config = dict(
    num_hidden_layers=8,
    hidden_size=320,
    n_experts=32,
    experts_per_token=2,
    d_expert=176,
    d_shared_expert=0,
    hidden_act='swiglu',
    moe_layers=[1, 2, 3, 4, 5, 6, 7],
    router_score='softmax',
    normalize_top_k=True,
    routed_scale=1.41,
    balance_loss=0.0192,
    balance_bias=False,
    router_z_loss=0.001,
    init_std_router=0.0143,
    lr_router=0.000436,
    vocab_size=8192,
    norm='rmsnorm',
    norm_eps=1e-05,
    tie_word_embeddings=False,
    optimizer='soap_variant',
    learning_rate=0.0044,
    beta1=0.95,
    beta2=0.95,
    batch_tokens=65536,
    max_seq_len=512,
    train_tokens=293900000,
    max_steps=4485,
    dataset='wikipedia_en',
)
Below are experts of layer 5 (counted from 0) of a mixture-of-experts language model. Rows are named router (the router's row for the expert), gate (a neuron's input weights, with its number), up (a neuron's input weights, with its number) and show model dimensions 0-159. Each number is 128 + 24 x the weight over its row's rms, rounded and kept within 0 to 255. Numbers have three digits each.
After each expert's rows: a language model's description of what the expert responds to. This comes from a sample of Wikipedia text that the model never trained on.

# expert 26
router:138114103182115123096140158104120129168106116089129106162099122136094177103095163124155118107115151147187152105097203153136131125156159119149158121126117073124123156104136178167135114154098147129181119136113144164178098092153087114141130127154141148175121138139140125183115082133101100112142142154109118129127156127120093153142091125120117155094133107139120094105100125166194125122109120133114140110105136150100136123135109131149164107142128162135114156127105107152131116133114138
gate0:137155144103106129160113112129119089134108127126128133134098123108207142113128119100106124140123115120142138123138099125110150112109115088106140106123087117121111128104134147105089121138141075132165099131158114090132128145128089147081121165146117144125125102137143136145111131132136139181094139123172152123099142132075145104092134145125129129133113096107129194082145155120150119156121138111122148123138105106160152141114126120155137137115119170121126172147159141164153177120155112
up0:140110131139137108077176111103141147117125151168091065128162128127092115128151101124148115131135126115107106112159116172142099161116086134127109097106127151152141130100105083141144129156091121138143109132148164140133131166172152129201140128130132104118118088092105114163154144159141144061139134111048097120148119121133155157166161097127093142122106136154165103158121142141122168115118099151144117131168097139149123154141111172083150103135122088136130103153116155088129102157142153
Description: Foreign surname interiors. Middle and end pieces of Slavic, Romanian, Hungarian, Portuguese and Latin names, especially diacritic letters, e.g. č, š, Petres-c-u, Qu-inter-o.

# expert 16
router:170119148132109154106141165100094129160125122107118124148119138139146134134121126121100098085125136150133114141124150160142162139106159112144120102116125112127130153092154149151140170146100146176157113136119144150164085110191105163122100102112134189184183122127089091148118112139104120141130157136107159125149160101154133138166125124093144148102124121133161147095131139169140080088092105160080133122118150127128182155119096142143134100142149143128105119142112111131140128169141163
gate9:158116131153103102158159151113079112128102141131161154143117174116131147137156129173112102084117119173139135123144159140167146135145114147159119158105142152111132159126115084131138161157102123159106145141163139176107163130166183123157147109139141145137138138114073129119111108166103120112140115098121131143112140142113132140123170081108144132117162134096117148139155114150134136110106072170097090154168074122157114141101109100136126137099121180170139148143160168110115147083136154
up9:145126105109128109136125142118090166159095137123143179130159122133132176120139118165134095085149143134158116096124175105127126134146125146140126142107135135093135171126107128136129189158080132179121130175110112164122119137134169174108148174122149108159150129134089116114132124144127107186121082114144155138160155131142129120096162105102168133121127099111119189133116120144129169106128088199095121130147123135139138116110132130107104111076110141125135128148142123099152132130135126
Description: Years and place starts. Four-digit years in tables and citations like 2019, 2020–21, and the first part of place names like New, United, South.

# expert 1
router:144145114143130144135141142125111133163132087114119111140070156157134142107145159138146101107141138168143149112132122161133148163133122089139133119123141115130076153082131138149129141130091139176126091163109155153150121089125108124113134114167137142160124110097127133157139111119090097129136170129101159096176133114140116148158102086118111180127135104159114123109108135148160088140104136136107157110096115119117139137162073156111140079121145166112122128144129101132132128150148168
gate1:119129153124114130160098122117141120114153092112140123153110122091126147159139122108137119152151140164143114107132098101129148137088077136126116083167134131150190119155181148099130135170129143117114107133138162127145121112115110146103164142151158150152121097121093123151105119133076151113138113119160155115113140131113127085127137114070090116101112109137142130093114146164129128111106121098111091163095098151146157145123163111134125125145137147124100120085192166110122149110145120
up1:122119127124112129135143125130152158160099077160094151149109155096126191140129138119108131108135129182155129078169074066139139128078068151114138093193122160157168125175147130110130128175140103109120107094121145159142102092126130149118094090153148147127123137121136133112081138103089148157132132098143155129104194115153077091112151128103125127104182128134125134098134131139126138118103131113100122138134131115145130160133143136111099139100087144133085143103165174074098128103136140
Description: Line breaks, section layout. Line breaks and blank lines after section headings such as ==Episodes==, plus heading words like See also, Personal life, and degree signs in coordinates.

# expert 11
router:121139162133131154102135146095105125130103065107112122118104124127153114105101118154154105103109111139157155131099138172136155143128157104166145133111125076158091146081159125141134149127120175137148113144104137161138090121135132119114138104152165156146141137140157096173126108115072101102188161131106104125151162100179137139168138078093101137114141105127115107130122150131165124096104103124110164155108151153114170133146086137151152111154142144111121147166122057166133121165132125
gate1:126140132111123137100054160156186095148110091116143111121148108089141117116118128139176133137107137137131113153107147157121092130104149115201107126132145135142174134087168146114113116139126169150106105147123101129127139122132158091130193110129139175145121144147109133159107114111051133137137143121137131085088146104148171150168165097149128093130101136137166167132118102106125128147124112108148104123108115122104112115119105158146148139167110081128149112112127079141146108116142103
up1:099105130182080128122159165112155137165148120122134118087135142119113145067146128125114147099151132118116094163151093142127152115138133144133127139158114152081097139170128126175156102131167107119141152131106157125108106105119126122125110149129124090123145131118146158074115156165121157154129084126113095123148130123149124156114097128155141144074128115117116157128132126137159142137137090096124126089117143188164137115124133127127163122109141159065112136135149157143077121155130120
Description: Foreign given-name starts. Opening pieces of non-English personal names, often Spanish, Italian or Arabic, in tennis draws, sports lists and credits, e.g. Pa-blo, Ja-copo, Moh-ammed.

# expert 5
router:161110134159088151123127157105086136144129098106123110131069110170129142122080166159155111138106141140136125091107148141147125137136139105130149109054116113159113126088126150141133111109119163151165102151090117160130131124121115125107126116148152126142128124118118104143090090163082121131129138160098120118156154056115112152136123103108121111086149115126128126098166152143139078131111121144129180147111123133091135142151102132139141113116177142110120164145116110180110170129120100
gate0:139131123134146105198094107107113137153116158090069130132117136111123077159135164122101143077164157120139133147126124112124098077097174138099122124126105133125136114131149140124139173093157122185112132098126111161113136100130086117133103140145094120138139106155110092108137124140129118110128140129130116140034124078098132125188156107092107127109153120119090153106132182144126112180141123120140091128106129127126155133098138118114157158140104141162168102091148102148123126134099132
up0:109091160116130084116091122119144136166139139122122106130141113140085106144135129102130131113139122151173057111117143136111125128080154153118170070120127160113119088150121123159083142153130120102110145122123117114146127129144144140143081187112120133091143104150129090103104131089131101169161122139143125166117108090158124147190159128127090151125115118157136123128143145108143106153102114144134143151107100135141125148128089094120145101155140140118135116101123164184132143125101131
Description: Verb stems and inflections. Verbs and verb-internal word pieces in narrative prose, often after "to" or a subject, such as took, moved, exp-eri-encing, star-red.

# expert 2
router:165125121155110190101116152106142101162121122119097097119106128131110149106129192136140119131135144147144139121126152125133154143168141110175147099095117137155109145102119140155150152155100156145160083127120149148130126100149080125105142093097139160132144116128157129157106090147119122120165179138099166127174159111088118134135133124112092176131127105155158124104109156171137081119137108120104134166081145161093152136130128094124161109164182158126132131173139108158160126132098128
gate0:126142115093137121096143121124126148160093104138109128153115122114138141120087166167109140136126159139134151147153099155144125123114103090133105084162124148152116093127154097146152113123127127129112121136135156174142144108160090155119140070149124178123139150172106182121105126142078144125188123130130149096117125147153146103109130146137162132134142152153112143090082109168130126121129147156121103154124120103120151159068149143137150171153146180164129115168123148157106153108144160
up0:148134110121111171122126117102106066105114117131151120058128118085118137093187139112118130109104092132149140110125141136118119128130161167138124153088122154178134151121155116151160122157126128123111134204135104084124113117136144128165114161120145139164119143091141103126164173128190193135136121149103114146125155148126108155137120111108146092110136151136136093136163153100101138125104119131119164106163113122159098110113096122146133107104130128167139125156133107116195115150099107
Description: Table row delimiters. Pipe characters opening or separating cells in wiki tables, plus first equals sign of section headings after blank lines, e.g. "| Team", "==Teams".

# expert 8
router:121156109169123143100135141109113093146142137126119140130138138139132157137105145138112123107107195167142148117119157144164132150126149120157167117132146121139096160123142126186093129156126156161150093164119119157140091123154095112130120132146093125157128138133141111174123099133115092120160163105110141125129168080106106134176087084115126143097140108127166150103124147160160117132106117121100183154126157157133160170148095104151171098155130156145091155126154103138151143152160110
gate0:107128130153167147182163091103134119171152094131156074142173149136108151144119143130091098067087163143125139142165135127141114134115111142162140097099155138122193141137140131158091151136124125144123133147123115115127124160132124127119152157112131127092164166156114180108125119107136136111116139093136153137132144104152115149164085144139116194117124141106140098130138121130130129093198135122095159142117096125103118099163118122135115123154137153130122153103089112120151130107119139
up0:112106142141092140131145123126126102129145149092113118093144108106099081121126174174098120111120173140109126115083123101132090120130116142154159127105139133123153121183151155141106156147099082113128138100128129091127181134108109126103163119094134124112141103122142125113140082146130116150136146136105109135090090100127084082116108141107119108096157166135152167108157111126131147137117111163103107113071133124137095127167171137120150124154097135069135125153129140129091144110117103
Description: Capital initial fragments. Single capital letters or short word-initial pieces, often inside acronyms or abbreviations after slashes or parentheses, e.g. CNN/SI, RPM, "C. hysterea".

# expert 28
router:121115120143101162116150165114093086132143137120135114152085145127126143145097138101139127108119128160151118111131132140109155146135185092144124127078149113132126151131134140151101170125117136146185104159085119159146120117136106120132156129160142154179124139105169122135080128107111110112177163147104163105154141125128122185163099087097103155101167091128125125087124127165136111111088139135102131148101157142099160144170090128111114096138149158109127126151103094148120135098145096
gate9:133145117157143107120119154111127137136105111163109152121084113160096155079131123173168115113132141138121136124153117125092126114101122145108112121114135078119138116132116105086142201097138126146142119158120134148133120110125096123131160156120155115120144135131190176142095176131170135143124106148109134139116136158136124103127057122121131157137119123192083137129112156122100096092133146125146154142091154099109122135098168083148137107102100116117135141147135137133134128107143077
up9:126139123101109123147135102161121172111122103105139100145159136081136150162160108105106134129150150136148118130100133156122125127148109107132150144129112129109123150130136140183090102173152139126125111129119117100143172134093151130095092119151153132137106073166121122102129104112100103106147136128135127089123142072157135136128169105159178137105120162108169121118143143121167136148128134151139103141164114117106171145167114167145103114091126127147149120129130124149127114167143159
Description: Table headers, cells. Column headers and cell text in wiki tables, such as Candidate, Votes, %, Position, Goals, plus closing quotes and parentheses.

# expert 3
router:133128123145112139117128154105077142155136123096098108140122127155123156100129186157151101116112144154128125134119141140166143148150158104133138144068108126165104143095156151135132129125093176155147080166095141137134131121128106138151144109158118137143131126135132122150100093147071113126158144130094144106171155072141109147147111122115108161122162112143129135111140129144164096130103121144114141175120170129115145125139123148170143057132173144107110137131139124143161131126125125
gate0:161125144137140090109136120169101106149149151109163111175131161148148153145175123119155115142151146149160100159138125126116122111150143131122128119085095136188071104138126127113128156149139158109125169139133154102119089144117125133125127131161148120180114185150121149134142108115110124130151125130144144110100159093119121125114114146139130156101159136147121130123137130151112160149151099143120162194131089126095136126169097091093115145058094159085153139148158154154174115142119086
up0:089074133142140133143158124102145144125145122127118145139112152126139150138144122121123106157129088137167047161086096180115129146114157135111102111096139119094097146167143135137137102101099103144144077142135115159120138149118110139137090120134153108111089091139180125118139122160097132141124143106155105089103109120102093135165104094113147155161123163088119111159148170123115115165159145065114162103143093106172117110136110148138134110090119140122125123123145109129132098098121133
Description: Subject pronouns and verbs. Subject pronouns and main verbs in narrative clauses, such as he, it, was, had, who, and present verbs after names like learns, plans.

# expert 9
router:165119109148109138096113146122103118151124129102122105112063139140128127119117137122162124105118136159119135133133161138161139121167132129140150131126152118152127167107133142137117106139103166177167061123075149145131132127137091120111110099133116128140129131123123099144096100154109114128151147122096163087171170097147119129150115124078145145112117113120178115096126124124168081134133124164099122149099108151119138145175108129160142104139145136092085162146134146150145134122168133
gate0:136130095148067098132161145128100136157125135128106105106146099152120127143115116134111142101121116131116161106082129157109113094147126116118135163087134146104108150120177147114098105145144162196155103154094145110120100141122108123106145144122151146098135119136126098146168121095119120097118160144107134098114091129164129147123142131127157118158158110087091105105146127141087136094126135093096160096147106130141107098143143088104138094122129147102148140098133106141153154120060119
up0:151135104123122124124110118121076128176101131134106110123121130112132115178162152074151143064099154156093114134097138174067102136146153144132145129144106147146128115131100111151119140119077174144115079154110135150157148101126136163133169147127110139099099108131112164122114150112138109108088122123153119085147083186151108100155142159131128135116110134138118106127136148112133122164136106089080110136150120129118115114121110121136149080105106133111106158123108168126128126125102167
Description: Table cell separators. Pipe separators between cells in tables of numbers, votes and results, plus semicolons and parentheses in lists and citations.

# expert 31
router:170126133161105134098116157082095104149129132092143121146124114135131154114127153126121127088113169148139122083121141160138133138132141123148141064103074089137129155107143152167117142134093167162154097160087130179186130158123093120104107123138120140149140111119104101157127115143112134109167158163106107111139153091128113155147117094132144160129147094159111135064121136173165095123095130132087151139095128127121161165174117120145159083156149155091116142176147117158130170139130116
gate9:151114070175132122111137164129072135106130142119167168161144151156100153143143138154103161122105115133133092160092142106143122124142151157107134103091113101129126158137102099127147109127159116118100133145122136150075113122110173129147165124148173129157139124122109086118107138114091156143147148155147177113149101123098086138125145124136109084134098107123093143151136109142130157119111147146139162107096132161177160132120094100139100114097116098137115124145130119124132175093132107
up9:129134135170138127146130111120138154162189157123135092155130157121155180107123088121095134110138152155154169103112120114129104098086111133095115058123144134147166160145169129118068094106102129147078127146112118130111119128115098143137135109141137114132129136114138160157116158159121151138186102151139120123099140126098171107151096120148156156104081120163095158133141127100121118112116164106149136154133141163140130145151151135095110121107137120120109147121147116147128089118157141
Description: Digits and numbers. Numerals in scores, dates, times, track lists and table cells, such as 6–3, 9:00, 1878, population 152.

# expert 12
router:147143146140106152116121134102113106155127147110105143149122122130127141089098166116131111078098136141159127122102168136142155123175160112123166148094109097139110150111144144173097171133131129144116097152092131152169134129157107110118137120156134143159144106107153087122125114151123107134175160115134157140170148108107089155132122128141119145103151114161127145075132140172145121127116131104097114196128130148123132170150096154132146080146161127128113155173126142113153095120141134
gate1:141145132087135154098114103097129183159079162105115125114138125078129152132128099120118104125140091143126165128120125136137115152156105126165150126096155144108114129087167117103155102121127130146098160102094107127093122117075107124146151137130120096119119114079114143164153134116120115102116155111101162140122114124150088146179112090109142064081184091148150143085132146105127130134140154135160088109111146142115129155100126148119097132124161137138151131153136140090167124085154103
up1:100120117137121109135127126154090144126127149131127134099109157134071106162104128089168147150064160162126119137104104141086104168093105121153133119147144097145136155113113107139132118103148126114159102148168132094130123115165096152126112117144157094127151151151141117136106134130162156127131121177160110135143134145127126162075142137188096154163107091106137134135117109125090125156095129127113154124139126112124105127078149135146138107117132135117111088133110120116092112144179134
Description: Determiners before nouns. Determiners and possessives after prepositions or verbs, such as the, their, his, this, two, several, introducing a noun phrase.